python train.py --n_experts=12 --d_expert=160 --moe_layers=[0, 2, 4, 6, 8, 10] --init_std_router=0.0221 --optimizer="soap_variant" --train_tokens=425400000
Below are experts of layer 8 (counted from 0) of a mixture-of-experts language model. Rows are named router (the router's row for the expert), gate (a neuron's input weights, with its number), up (a neuron's input weights, with its number) and show model dimensions 0-255. Each number is 128 + 32 x the weight over its row's rms, rounded and kept within 0 to 255. Numbers have three digits each.
Before each expert's rows: "gets" lists some tokens that make up at least twice as much of what it gets as of all text; "comes after" lists some tokens at least twice as common just before its tokens as in all text. This comes from a sample of Wikipedia text that the model never trained on. Tokens count by the router's weight.

# expert 11
gets: "1", "0", "2", ".", "3", "4"
comes after: " ", ".", "–", " (", " a", " $"
router:142133172085086092141131154204130130135116148149138129156088153142133115088114114105109113127148098128118095140171104144111210111097191090102106119092123152151109139069095068093118154090149139156133074101135143105123177141128162087095144114139124157059096140075154110100112088142129118148107103135137133096136060182101178147115193064123128134082128123114093135155102162185088129105150137239123196144141179175135108087117068181118145133167138126173149136161129121119136158112119156100127164151110175178127132085132162151119146140190112141185113122165149154180137134124129126102082070141120122123114196064096188094067141133146118217127132111106133155146121142122139156110101141119111162055146127159148113113120046056088142138172128177163172162158082066079086107144103133
gate7:099134086111167186097093123122119085098082138162111146150129123138135134100117156098080108195116116151074122110169088072094125202078129153129157096178137107147121177108195144158118098131167133157130115144075109129124104196135171132141142165159088108143115116137189120104155229085122155064188123100161055110115162130143146123161089177077136145123113135157136099170151111103149154126078143108114130167155145144115112176072093093142196124136162107135155145128111122101205116171129024141109122113106177151157104107117152085126169149117150089145166093169096094138092133117094099146125139162135149155130101119170105149131051143145082076109143120162156181121125109167161129139118123090157094097074109124143106124158181179146131118098116191131124146140082212173149183124112056
up7:094108155186111082134124167110130118137122106169117105092104098067166111150167124132104149122058161130135093118111109097119166107097147086120096120116120175122148121080137102148070152108138136107162089070158110155115126133134147122086101143108162111152101174123125153170154076224142074070148147108112202089133104076083084130135077098172083110137139134161162131109169139168173087151164166152104116099158153085122082111119120119072138142143183161149099128144143116082121087069189175147143144112120124210106129153119115109174128105131084101134172110104122169106113097156120138087123092040134146107127152127164201130154167054120150184172036135096125095108105202184086127136153106133083176116128122100170181096124098109134117167134154061109137152179122113136101109152115185
gate8:106085123056191108129136103148140138170137174113195115141139087103139110143181125119179194136058090120122134116145141141145131145163155063080178162145048085056187126123158111177077087174147150179117146119147165144100099077095146115112134177067133130113143130161164123176157117146106143074152088085137170123178119147124110120161109133131196124143139153128139157193087085169072177176126130117096137146105125129104078153059102092086080145087130077067140057166125160079160117134188163162133110126058130081148134125111136140120131197146167173160104116167115097133083109108110061164164110109133132101058167095123120144117113141095150130128127157105138139106113119159142113177105091108115136097185122149097161150132150080117104151094136182096104134118153081127105169122149113
up8:128114127162139182149104119140161102105081059056105106124118109175169155093139094117167142106150109149100120102114110113126146103130078147117135036063158106119173139109110064108135127197074109134117102083061116106152139138106136090120118170167127159148150087149158152139158083125150132125143122105063129119095133142152154117106143144094096154077108122179086126147135141167154187169099124136077089106136128160159149071104145162160162146127129114100111202113125107162114151113153155131138121102199196126177090107173129140132078096121110094143130171086098098074103060123210125180148158209166127154171156137187155103150126090116156160102085073132119190081127123175097126093116135090148160106170113119148096094100140168125095072110103097151198159132067099098142085083093146
gate9:155141115168129110084137082151146098099091165159209137123150132125136141143125073130109031153164090181157141111104213130147083062102087131079152148100156094141183165174124119113134107128085131168157132106149093116097073154130173144141203164124090136203141061138109200113200132123145116105128107187081130109185207157161153143137128150093128126095076112138135161133127108098166112177090103113094083133107144087129087113104152108160122092089116131147158176063118146087100115125118115088146121147140156122164153150147105089163080114073142090103159117041103131083174183104157127150145146143139162145121126153158101134090091100154112130188187169171164114113124163186108108147128170152131101156127141066125138127130186138157119143075122136173135136099147078121146150110136082
up9:120162145177140096160116093064162137134064129126156106170150083062116113194218105097131120074143138165135202096072168156198096116156085145094128150177128098098151134218143152109131044142136149121120155122139112070129068096143119117139132122128150120147120097136116160144154129124091133149087164151109089083170173111103098067125127140095053090138105112131140151127131085090179130124109098058145098117095097069097142169132138120079115142061129129177138189091098131121091124130145108130124143141167097131098199140132072145145123175084094084156118115096109152079110125159163180155180140158146160134146108162158123144132140125158138107156221149150188127180048151140117079161156131131132147106139131104120123121136198089143152170103122124174117146162161106127163129128160093
gate10:157166136073090143073188116152111110134118130160179179170187122192061137098117070078136118106154126133063116130120123151121092141126078138115082100126136154148102099114146111125069124109204149129136122176121121163134099120093166135125161160087109107125162146160157107121152180079131116133133161112144140068079144069129141067113067123095122103158071144130116130072125108159144135155089134103114094095080112118106162176132203142171154118180127172114093151137113075117117118122147103138112161069063158121097136101126126192163119116093140122110148106122093114103098129125096086141087065046111172117090148130073134131151145098099129102099151209093134135147180170143121116157123119132091169094036142118113178163122188182148122116120165142175104136159187145209153176114134172
up10:071172135150160154128117185176167148114147090113111187140150167137147107154147143124164090101078183146113139114071135155079145129149127087148117166078146136134093147172121165097072064136113094134113152116178154173148120130086113141157152114117096158154136087171163083091134124138119094106081156072115114144165171113118160067163123106134189099069071158147079129118142095124085181145126091126075168115138087093105103114148127097138158108082150140175154089088142134182123115121156145138151152098100169137151232121133132144065062148174122199147168114073157136089127040089136054131158101156206147116150150124115136154128174114105131098098151173160180122152103120164119139151080107125114112136168125067145143166108110143117117139157185143138143193126127048171145097129103156
gate11:136149137121110074104125103127165101144123143200100122163107130134096179134122122132129064093126132143135136162170162125113120111126138167152144133148170153128112153152156143124109086167104088138157111091161079082077132170131104184137143088128173156121129120190083157096134130147191139136083092177096134123124123042115145120139102127158119102145094145126093115169133136151217165123141081130190152216149101145144157147089145115169140161140115122134112122063112122137190121152158066151202172146077114184129166115145106137133067132087158112164127150133099088078144104118125189137159174127033131089136138115135127144121153091139111093177129113151136148102118126114160153108170138102066067192155158112112107114203130105158047124042136137100202153181096149134163175096085165
up11:136155109171092148149135137136134117190086136151101157091141101095173088086114199134114050107101076138104177142177068093176154125162108098082128196125124143102145104198121109138113138133139091144080083137121183115108128118071158086135128180069151136145166182085127118055113086153128147097150146114119139135221098118065168099120167118090079142122102099104082082142144078111136169111135136152101147124121112128152130136130135111207122171183141155128174123104139105199087072125175080138120142206128123148156098088160111129103107190146129114089079123151129111169159161146117115115164112103107101069134129126123068098114118153127132118074130157089111072141151117114155105147180154068171104127097178153138107066115062116161133136153135106091137102067099150134149128075079154
gate12:085113123156129152158076090165152113167158147051077120089120125107129173161092124124098189133133171135121095090182091127132134080162154139093142202146148125158155156107062168143166136116078095164098089109176142144117153144159099153139186150060061112174132120127095128105133092118143137099091159096172115135146106150092083148130142114099102150073114168034161111147127110157136192143099170139117123141145139109154117128176142085098133114152097120094120189122191152118186152117133116121127182097081119165143147137192143195097092094143164112067113136145116147178129170120107132155226151143111140133143144154141129115126111071136174098085196176125117088157107110099126112140142113174157101087174154113155141073135116067135137135103122100102110068224152111123075081115089140
up12:149175127105139097082173168118099127131127148136183164100149091128197119165151116148181067153108147096163164118141129100136150133187166115122159104112066143055144161103147151165092083161168103098086191174081155149069085149115108154128160096107151123143104050118064130094099092130195127072090139120049171104116180152144167126206128143133187125186111193155105165086128103152150088188078123094095138117121092107123122137109112122153087100106117119148142148046125174136121123116093090115137120100137093141142095177131126130157076179108134097111118123137095116129141153109198104115127123161136180108095102117113122125150106108160153053137195154150126107140103110130137182140104190166116081165129085141095107134176110177137070121156120101131112119053132132170154161173101125
gate13:135088122129062132133155123089098149111131097120179113087104123125136149165123093051091130117121136114090146167096129115128123189114089148096128101118119091119091123149108124147136153133068152086111160193122049135161100120140072094164119095143132122089120159174178098162137137120172132104171100119175154125114131108148106182152134184118133054156102104176190131145130100160135172168088146111132137141150178104139080152065136072111132150127082115116094090139060140112153100168109107149146195068157133171133175098179104095157175143070189144126134125122067139075105118120089076138146173109114113155136180137181134078169078145121070119141098083127068069151091129129124120201082093101127131139097094142135160093181153181074130152146120115167069126136178152082156088150075089
up13:122123083139131158123080115167146112119166145132126129137136149138155100095135103125159167075115137135155045074118135100129111206190115124065133226087121121133078109124168072097095143127134129159150124125155107141123169118091115101169109159111135134077116136139137120076189117108146144132110138119123150160169078146050167123121157083206167139124137167126168162086093159093135097139110117094139103099127098156159095140165125112142112167114135149147121120183124133186104104123079193122104172134149181137129201137099200155154113140160093181132159142144098137115122113152097143173074103162131153051099145118158214073146105135157135212126101131114076078126116135127153087095138144158113172183091170067149111131025135145099189110082134063121152115111096153121166119136130127
gate14:137099110128162157136134169109091137126128095094103115075184137152081120080174104125115088098112057083084117167155143136153099098063118108099106059152122095123145130126097133082113112098097138094087191180197161124136087097098125111181102132104131154186091115124148134123162093088174132144149088111105087111161130120151075112101127079108063110141097119150129145145109072087208156117141191122162145105121126134125105208093130139121196115115117142189107161164111087139185158180203110097176152158144142108102116069154113164119084100144204122176107165142145113081175170132106163133134136171135092115117125147149126111166107089103139173131139146140129177151138138154110078189118147155122146088116109091121046112144186139117076089082144090170112131129140107094175119043099120
up14:106124152161127145102079135145057130145106105123117155096058080100125147087161136145160112118165127143138141188129137099087106158129181140107085155104098078120096143094197144095094175141117142106094179152217128082119153123114181095131142071094067084158065095162153152157147101158118222116140129116074145151181126120103117097134124082112170110154122153152144107087157094098120159191149148104061107118138147118166088168056149086149143131117143099132138138170148115138094154193099134114138137185173111076161145099147109094107086151132138203139134130147171146130121118218137093112132096141097129095072142149175153128132152163182153173080157164125103132087194147164079111109111184155104088062151098087090131167144129107124116118133148125142150120120134096108092102097146210

# expert 6
gets: " ", ",", " (", "–", "),", " –"
comes after: " |", "|", ";", " /", " October", " May"
router:134237117123096127128169097084119134151116127126152136129082160106150133190114115160145170138105119157094156132117122112171146141175127147126118125129096154127145115110116135129167068141093128142160143123129121155191107154114121098065178132144130170090114105150140111094156182123179069123128123105200104112113147136119122077140118133126161101132070093175157116116149098123141117153182143107140185113175061186133149159139178133106100151089119100135129139150142114149119166124123119146102123147105134109134141157178119150151181097133129122061124103072109179059149131126136149155177075062141115133101137255134149179167124129161147105125086116150065139170146118134083089126084132113195148115172119166101154187073092225191172114099109128141152169136204120123169114134169105
gate6:139088120113110129099095171133070153061111166098092217135160145110128176125142118153087081142140142104125108134150114048093118111149145137124115081046138036120129179131145094145134161140121077116086123048187093128112135133144111148082155075124104184139113126115035166125115074138130115110106128104161157129123202119095161108146146125165154103095139102118138112090134128150154137047133146053121109159136104128104111071093140153063107060099114105119149091120138130133130075142085061152103179102096122113091159147115122152153137120132075128163123158108120118090176092092118140132114137152125141183105095138138142136135114120103084126109101130198098125129125128140060151104107153068130098062140159076161172092143174074155150084161172052110187140124166094071146141142122126
up6:123088099157161173082101148145112139132127145214089201113158126143074108141194127119162099084123134182085116136174132122143159115137119152132131168157199076114081150139117087160105095090164129105099131129150165067121116125179117123099115130139161153110129086163093190160105106161107086137161076083127102115141158120086150089163160208184107117129145076147163152079140134156111176084094165128066120166085143082123147107155139162079180167104087088118140093099200115167122097126122154205138184107127135146125104124123153165138103135135131140113151158127075082133128128126153104127113049082127145160167174151107183146154140108214188114157126098145087158135105139106129188139124174167098061102193162086158089143137117118084126107156165109084140118164100136104125127185107127
gate7:151120067085110056089102081121138125149185072188146155133136162138124150131121067098187154188176067157118134126072183123157127125113104127085129087089161075121073122163125107174136142100137168119093186138220147160117059119163060155144090091124159135109197133100146139117148120140158127149125072130097162159128179087099126095171084108169122105127111109125115103182198149118149154152142139084126134108091182114121055157109145138111118129142104186147112123130142101149107103129150077123068101157105132143126164134061095123046072129226087082109108140082098122130136108085124098150129132137089110110138124134193131092129180106160126185114123161093137138139133125123134116165167159091115111128151147062113073100123151168092140100104159071129138172122093167130130142140095123
up7:132128124118175179132108126185139091068103132113145102109069123154184111141031149152162131126157155102115097128093142153164174076149135123139175127088136135164211108130125147102109163084154162053123172189136110113093119129117095155126142102110112164213119142177108125158128173112096141177104112097160167116122090117165132140154137152106124160089165167113139087156097180094118117128047148086142082132148096147135149147112101130149191129107135172087165127090132104103131095140106170109155082181161181115122132048159106146086103087114155133137119180135105120127124156126159154093106142208122117188113173108135171146063081109142101124128125053069165147109087110110126181150081184148106075133088114145179114080130104133108171106122126157177129133113155134077174092195087144
gate8:102158092080108140072082123130085086105171130145143096126141092126125132145126101115141131122168103089053078140189121099121114117063134169135169148096075162121123128078120145151119058148106087184106188107079113135154159144108182158146157184157091086151070136088101155071147110127148160145112114129095117177100142165067107128190078133141104120151150120111142165080171084119120115104085133090102171048110130120187167119168106164134157157201120148126165101145111183130126126111150112115144110133084126144131133144145122129130144087144119180087133130115108166210135156078116154156126085114112094118131082138102173207159097090093138115092162080120139068121220116138078097117122072131126104121088150174121154099147140180097065138152064110154118094078172096118175150111170127
up8:113174159105111155129137096163185146079122176149116138091229149121133125127120078121081080141201063126139142149160098113106156166096115166072107136116143180173090130149137123101162063162120136089107123119077115113110127180156188112104133187184153112100170135073091151128120142148090142071099123146088126136149092181113144160143138102098098075074089097048111163122155130150109146147143174180063118136127117099122136117123133138152130157146105146138114122160108156178099130169105065123153135096105132152193167149104104159184124150152094183112147225179151151136145156062088104110102129124137057072102136148107123142142182096073129056102145119163118111131177160135195147159107074113148120119136144109152072156148118135075164155122113141178118128149143179154130177140151116
gate9:207110170151140177115099116123157108070143164136126091161143181064212114112116133155129188076131141124130085126091086193110123137131141073128159126135144114131124103086093089112159101094121134162097171162150111195131166109129122135094129154164149144080140171145142129139082151135150167077119128149137145173151173148103118116039112143091156119126176094120111107166138142119070117134124094103182155136113071177069195106107101106155124127118134064091142141118156162156045156110094084161119167144187121091138116109134118153065180125122124120137085144119139110140069115142176094109110118133103089102120147133082173117138081077137083202091148048168170136146100132122148154140141135152138117128176089157113088128197136138129136106135091147102221095054121144116161112136127203
up9:140104197173128188174096220147086119129138129094115062148107172130099175091121149080083149125128128157104122143165091166137134131189116137098141094157126119153160093153104134152122149148138134192083143129159079121161095096129102146118163103111097134119160133096084097127157166137139113129128156096077112170100125102136098131106165066179158113136092153149103156128137081041174076085126142161077100083159162169130127106154100098132113158175158138132162114088095135119086158166122095132083142144162161144104135102142116159081111101148174162145094105134087137128147155166132106131142148067086114207168107125112080154200072105147152165175105143039092098159170068126088138151127193134178142083162118141132146123140111127098087053166139093056162101145122161133160088154086168
gate10:142159176131140163124100135115162151148171183124082161141115081149130159054129161176110138102184113149111170142083233099102105151150092091138146132078154104118102195146101141124118135152137101113144113139074157112123177180119065169086118120182155111133110140157180125155070130084064158129154078138115147098109167096136151105073137185099116108129176167195121126146139089081110155123100121094159140172130076119127146154149094127107112116089155112153099093120187124113105102221160167131108116137133192166120152149116124116114171175081100153099101139132131091107078141194071108107085126142166168148150161146154160071107108131152140157124216092138142110164145095154126145060141113149139164184113197137169078149135119102121146029100142149137134141132173099132124120140160162
up10:188190162125105122157122101154174162079108131081118139172128099146184087107094116098101123122092101078126137161119133124138123177156158103142119099191094124097146083122112158103135138142082109122077119074082109122128132121104085111159126105103099190037156106162121103140104171081098168087131137091116106109145106127177143109072156159151103086102103085170132119129081089095134004069134166158100086102144084100026143099095140111124110098141175216109170126084196101176090131161090077148102148130129129132121146157144061115128154166136149173117171148141085118107120112067103140134127093114116120126084094109143141125094149147107074109067162096130126098133150193112118139098124143137148173149170077119136095152124125122175142098113078089133122120150127133097115142159160042
gate11:139136114127200051147077162153146127096123165088113157069127172145157136139131162141145197099115085184057121153141166101145093142095132157119141151173177097103131095025105143108135072121090085078158174143142142140183110122130139101108158082172160130130140161156130108116083164115155147082140149125149196154135139133140169108046131052161100150159096119161162103143113114136129132123171142096127111137085102192106138122155103179148105104148142105079106132121134092090150126118152102162170145178132197068144128174096142091082150166096162097132130128125154124141159062131101124161089110088111136103149102141152142085145133105161125159141107033119103122120100171136192116158118121145155166065170064088141148136079075105159154151119148173098090093115163132115131081052160136
up11:134128160135157142124082159157130120099117165199163068110164106103140105086083108131159112108117129171173072112130191128147100175202155073028086148078085119138158139081105120121122130130194129089130146196132157144134125129104147152131118109117098131163096136119124137161133129155137161090131186117136117122151164133127160103091133116105096151097193135139127127197173112097141095203039188087170138120122138110139160172082109128190143153141152140131202139058174136144155139121152132100142104123126213092111090152083156128139124111152141110134109136183107144139135144129192098076119158115125172160136217139080102104143146178071153180106156169105144156159149159086098162141170138140117112125093112143106132198095130110185085083147119101112170138107123087178106153139110181
gate12:119159116151177124110107172092166083056054133156120132085104085125192109134175117115159166139100123140111119130175132147155176112161121104112112106106124113111129161108112105112135097112161093129159128113166105148164144126139203105163106094063146097143114169136142093163167154123175141140119102106121105155146049160117184172166148137109104158091134152175166152156091147119182116131096092147105145174065147105114118214126062099132129182093152111107142137077148168156171157114137062153074129136149130106108132163164104106096105182145092165150076161161127154170150089080117202149096086119127160188151093118115138132129185100105169178000111156150140150088190123177106140074134172094110127175163107114106104097123132121123151166091156169127092106124091181122142128150105132
up12:133114157134092179146063143062145101062105133148118124079121098139128080066135073173139134112112123109124078162180106164113185204077139159066075150141134085156199151185157104121157094157162128150165115175093130161082187149106150123165071102151162127118139155086174129099145103068143140101132165168119132110153077095118092179096179150136150115104125118148076098177118109095084061096104130168088102146117128120107148186122090140128114148086130113107151139144148075158106115134111130130115131130114141132115048109115089085113111153127148183214123125162084141123115129124169098149161145167111082157102100080152080113096112184124111096109150151133107134141155122150149142139116153144150103149072090128144075117179217099118113133134124208191083135153089114092143170159074135
gate13:110104156134125087097111131102189130100134082116076138139122062106070096146131089111134146096141083144091153107127165084051113095170129156109153187175103116148148157063107134151131142141104121126122140111161123188138101120188103130180113113136122067166108123129084100091154098082136138164145166168082136171127139107110087128161084179139121112098100133143157102033063082181144133083179128134090138143086178121116143154146115078131159130145135135134213101147129099124142129092075105153124137125145113120119183104201085133109140111137117148166135122119098094124088152185107132144141173206108204178149077104150157184199176118151149129109178115125163149196122102100188100128119149143158114166136133199138146101107150088147145143128130087146110136210110076141156160185090104
up13:174107103094110204109110107127114134116105087137099137144135123072116099106190107129163086128204147109145162150182151132144106164099100129127122114064135074171132082106140092151150123145165140166122088139155149137099145116204175108181126101092188143110104148145125222120152129079106107167054092173142149135111100155117132092084121145220109115105128087151120089107107131142122117133109143144129146136183151075150068148041104136124084143176180184092177105105160118096098125115136094061152101175161091117106154058136151030153131121163119109159115110161104166113087141185113089168156062094090169145162159119095136104106124140112143136162151158132119125115115081076100096105103165159117118079082091117086142111150137120111146147138157148147087111139050117079136132095150157

# expert 1
gets: "\n", " |\n", "-", ".\n\n", "201", "\n\n"
comes after: " ", "\n", " (", "0", "1", ")\n"
router:083158093138151155116069116089113125114096142101144112110170112063093108143150063041091139135157123115099119107132139147104041117147148174119161112114120114138150175065149133118113193101150127138112114117148163135142169132201068120166121149098105094160098130108138130157137097125159197118158077179103091157134124159174146152195146137135138204082123138191125119101140141069182100142197114091096086129150153119112122150170103130127119091157136138099148113153120144121147106117080074131079123161138081070158135149097145134158119175064145116155134104149130115153175132161104136151049161188150119112097182060132151125131117145116116110114064137081132169193109079080149168119157120173083122073186098055129110095123135121147093125073083102156130160151098161189120140121099182
gate7:098096098163077117148113114087107105085119134098158103121152194123125094110129142159141123116193122187125147158133115135112122137163187152117049132141096150111111157160114137144082124154126176099096091075137100088121038166182100139137121144139135143111169121108144055119101094134138091110121109138151120143150140092129151098158079110109108131172138129114142097156107199127203096085105077126118106081066149112057085091139146156068183170155103123089091112121070080128143091127132207115089142169169120129138101118117146150143076055151126074072168152112141118121171107157174055183061204123169066115122083117138102122123120104128126136129116199112130136186160097149142176105114130188114146139166156124086120126152126134078119141144115121152124086170153107139199073103093133
up7:177144148095187093174177129080170125150133132107201104108091089159109171149105092144136120176138129098125164157134172137126160144174129171155145116115113183104122061175132132120102116126161138182151169097158144162072123147120095125091088048154089165110131066133195105084071103184071115166098069079098156081151175141109116151091131110171095145115134081123165125085086127111124128161148157173115086117137093124113075118116147115044063135169125171175148115167076150113150142121147128182108142164182131140106183135124119101148107170108144085137104173205157122118135096104182145110120120124117123163102168132104107137163178149135118134088113133083162131095123144109102077130120091175141134046078111093108127138139057091130133107129140122157130146123154141088032139164079106
gate8:127090112088154125215111081171161148153073152126085095086144155124119099181090158103114121117110120149125204106113172126128091152127113136082098161116055169125071127088103167161134150146194147114098144108117191131127167125126124214160127116142105136085164118117119070143086139173190132130159092158073152124072125143085110146089125075128113131118170109090121105132099113160039117109180115154175160121193094097111129043130131132117118100113129171160134063126125163149139118122113119126102109085202101111138121176062118157101137108089114170101122168142137111123130111019116167189112170112148081108181133124080094161144133127131113127129098061174085067121111085057102119160158082138160166129099114115135147157110088114142133130109145116174159151127078138160118118132132127
up8:105142206136186135162163126132098118107117042163144147077135169131126124146126077121129159175148079136120103172137148151106133127094121149134234128085116215091212116084126179126145154106160104093136138162088104101152114100147096114071117149147105158130187125133112132130121159146150159132097109101168154149123154129061145097132092085137162068130133129127182084100111115124142140097182203185143146125070174153147134116083130057186103133133139154165129089136153153130144159115162102145119157185113089065162082133116113138093115150126140121143140179159099132149131143081087078083096135125109138145124095095065111139092074163067154120147107145162157115115182111130199157156106139157160141195144089158163134156150139110110139135088071170080139127100130141168090172047109137
gate9:121148068125110073170127148192087090139172118168121154142153144159125169086086129111185112102103088125171147099144139148139089104129157112121092167154165107178165108119140132103229142150141121061111152141145126106104136076120150122068114133079114162145147154165112100159178109165091077064169161142105107102120094199134085111133153102074128131059170135080092113113104103154141158110107135180099130095079151139115136087145115140133147152090178160159148125148149121157116139084109144069138115115105044141136068143149091211158107152141130137165125151140148094165112100116149093168138135078129095141139153102087066136137100056167130128163145090084115095112127123163079107186130153143186157159120158096147125171109207180144176219082114156091146095143147131111177097111114104
up9:149099138090122145129140141126072139154148131118130099209198101126170195161104125164144156123122117173111122151149094146078155120089079129143148150165196170138164127130118153080183026109150129069128100120101181159158134124132141097140139115136158119110109152130135139099131156108080102156064145150100133067117075122148088121158205107153124141138150180096082100110165128094157191155141116165126128133097148150148151084150126089132101067111064144086165170137039108049177175129177164128159155090099085154135123070083098104184094076149098100139114136130163178123139167062154129122158108181103124121109082126139107113142145091111182088137133094102114153136152096103150168067107083173101106094102192105122102118157181158153109179134171145133110121100136072150121135142140156
gate10:178143179118070100084121221184069080195191067114111169096167128085132140153097154109090195161132084105116097142085126046081124117077136211159144075133112186128133084135102136084149118058105154128112121198153111086103096176130180141125159111094130113082138122103138145150096144117095124102114149193108094103135174140164128089088148163060141094135155106123103144095093108173087114083127174101115131137137106162116164083124137146098153182158133097122162105131069122209121172141152110093135115155126141120101069114105121158092153162096142102147132151092080133122075149085142147175105125134106069118080121157110146106133098107114112176153162098149071123122137110097122136130149105112082158134095117094102122134120140096170121139112123147135150124047127097156142069106176091
up10:093127149150185131113112083075154162105066158110143171102126084094144163168158133131127102099171164147151151078079125147152140179158094115082160145091125075145144139119075146125104077110173187143191123135128171117104152104106123108167063151106118147158146098117138095111115068160122091159044173093175138173113133152122160150099116104145172110133096108127101105130102151105110096141175113112143113149092179113103078126158124160124098179139111178123150087090138119055106070139068145161134162094128128060118147135152176111107116119128067120126159099111185142116098137158173141081185152153107133172142139156098103163175125098148081102138122120118128171157116173137172098125138082161103006133147135180050180123141114162132117113118110101184141085156189140070109136177077100
gate11:162141160132104160119130142143070146108097132115114077119156116132173167100116171129137133047105086140204118093145151141079125207152183104083153108090125184168119096149104084158135123070100118135173135223073129106173112126087123090084150099141180121119099194108152128170154127142106185183185174143173126058101113101084099112148177139158150082063155148074103105168066096076073145140106133111142128090138041128091183130116109120150121167130089130064147089113185109149157144135171172077171152098139120127169133142120071117123149092110133137123174149108127166140087153103157156131125112145110079162182179122147151130141115120168117104110192150140121166108100136138144123121149193094153131147127115121110118153103159126133090128171151148094152116105150069087172093167113157
up11:073116143209139076164179091162114094109117143129155139103117146144127094093145084130147146174121213127128124150147114120123136086127096162108199145157146123080180073102126122083195134161210090107128117064123153157125121115144146133170118171105096133183114082092173101082107135116114090071049134161147197136128124142192133126063154129103124158148125145136169096153169143157138133113126091178102145074096203120117138077147120100100111139128161088117133125093108116143101159138110118184113135113155119089118165104111134165115112130177143142141103111204133117145112065140140098181140149180195101128084117168143147096144145128099190117177124120108085167183101132164146129125066110135083102090116134048205106173147172158118123151086085091120145177110101167102149179138117126
gate12:099133086127147151157147136074180148141087106184088134084117197164085103120145166076095110147159145165128118155167179126152128148098122142108111118161128134118150131108191110144098109107109123140117065061121077107120165065182125089146107124142175092137128167150142196106117171121069175124146117172115099157122151141173145155156157113102090064101144095154103149069092162068124135178082105150127142157072124111132140125122151128144126125122197129164184134178151131139132164159033124099164168149147111154124061196130156155111165129144134075141111175085108152119087102095106144085123149087157064134162123102081143150121141096103103123123155089136112061127116172121070082107140124137120080171070140125099055171114084113145115136126145145099089122222112100101050124135139173
up12:096098084172130104071097092099139149167167143144117141064161161163109095065148186146149160142113122096133106145159123105190175101064130123151158114109081164151169083180179080106137095091145125178148091137145163118029127171146173123125128133157091115163129117105110140146153167145108120189146061108122122098152136099157160102080082136115060127106112091143096165142102090125121070162119105128121169184158147083146141189143085085079168174067122160141186092181124064143094179155152183140123129139110089121080087118170152126133084141123078126089159126086116096135089074100154129104119105147117149166066183118121158115123084066148114160122144097091111120125145140137140159163151080199125124207085094116105148147143092112122160148118099113155155155105105134084100101098144145
gate13:184137087158115069109116161087092113095139154113154097121178100145118157146177108142092161072154106111163146184155106069169151146125087058133120141111176179173164122107141079125060114122153143121086118193162142154099112104113122116139120112054151139127063151113109163155171128106117127094147163152087162160163116108090116100101169124100150110154181102121158112110143146113147137128087156127113149089093191130148110199158192195146110120127181091111134112112119089134153195194137109109152091116098127122117022111113080136077160147167123101130074087076112130135103132142169122175125203110149172143181168144142069108094118140156135069105151115147143092168152145116153081157091128139139141118080151066142168120125136115112071199099087121107167109156123105107152153169065158
up13:160153126149183080108100122061106104176116130173108149107103120135099082159157159171099078097207155145096152097123115102172104144075153096132137090090127080150144117143122108171062161078110120108135126172183123076126104140103134140136101207118101124148074124119134172153088135184095153145119108188085100182170130166125165127110155149103124063176148151106144149125135113079188095122121139103155150125144158128088096187110125136103103130147115052121137199162091163109136182147149127132090155113070179158124133095160154163144124183134084164161143122106072157060107133082191144162166138160176134197158119110097088151123128101121189111083151154127136119204062142129156068143140163187117122094091100135139151153102123113061073125144119109137117124124102115095113171178107154
gate14:136108161112080086102102114135160091139118088105157161118150142118177145168089195119075125109183149108156160100136120076133147058095111112125119077118076114114168115140109153114151164172143102154161128159155081146120134171099134098114108135077190141134137133141140079143129128123121116155138105132119132130123188102124166121084173116104154086119103170089133114148107131153132156181073220093117090122036145129113149142147155119114101082134103190129077081119096103125167094154145104163155097126169150157138119115117125130151124174124077110108163073109092138139120099150098089121200052142103071108154165100109155081133119134060145110056089137150071161081123131171135092066131123053179133128077129171099114113064157149121176109061102125118184154071169150100179188105173131
up14:082141151151176141139146127125144139130116094140111126102124120143081179145135178105141141120110143107191126116101145165119177153095169127073176066057096091114101127165111122151111125119081146158199111154120125106127079141109139101102149133118124100145107154122092093087156131106131123117185125119140113145113176110128105131163158083154118100113148179067101114122113121132101062179099054107203148105128121118115127130072173151159185116091111106218140149177109130135136081127113130132160101112056144161144102171124122147096138169098137136112090189125055143143113081116152145132201164130152126173162173090058151160144173077198185182113134155142107077126086119118084086121140092176119130153112141095159203118133134165090172065105148199122151072075163112083173116148178126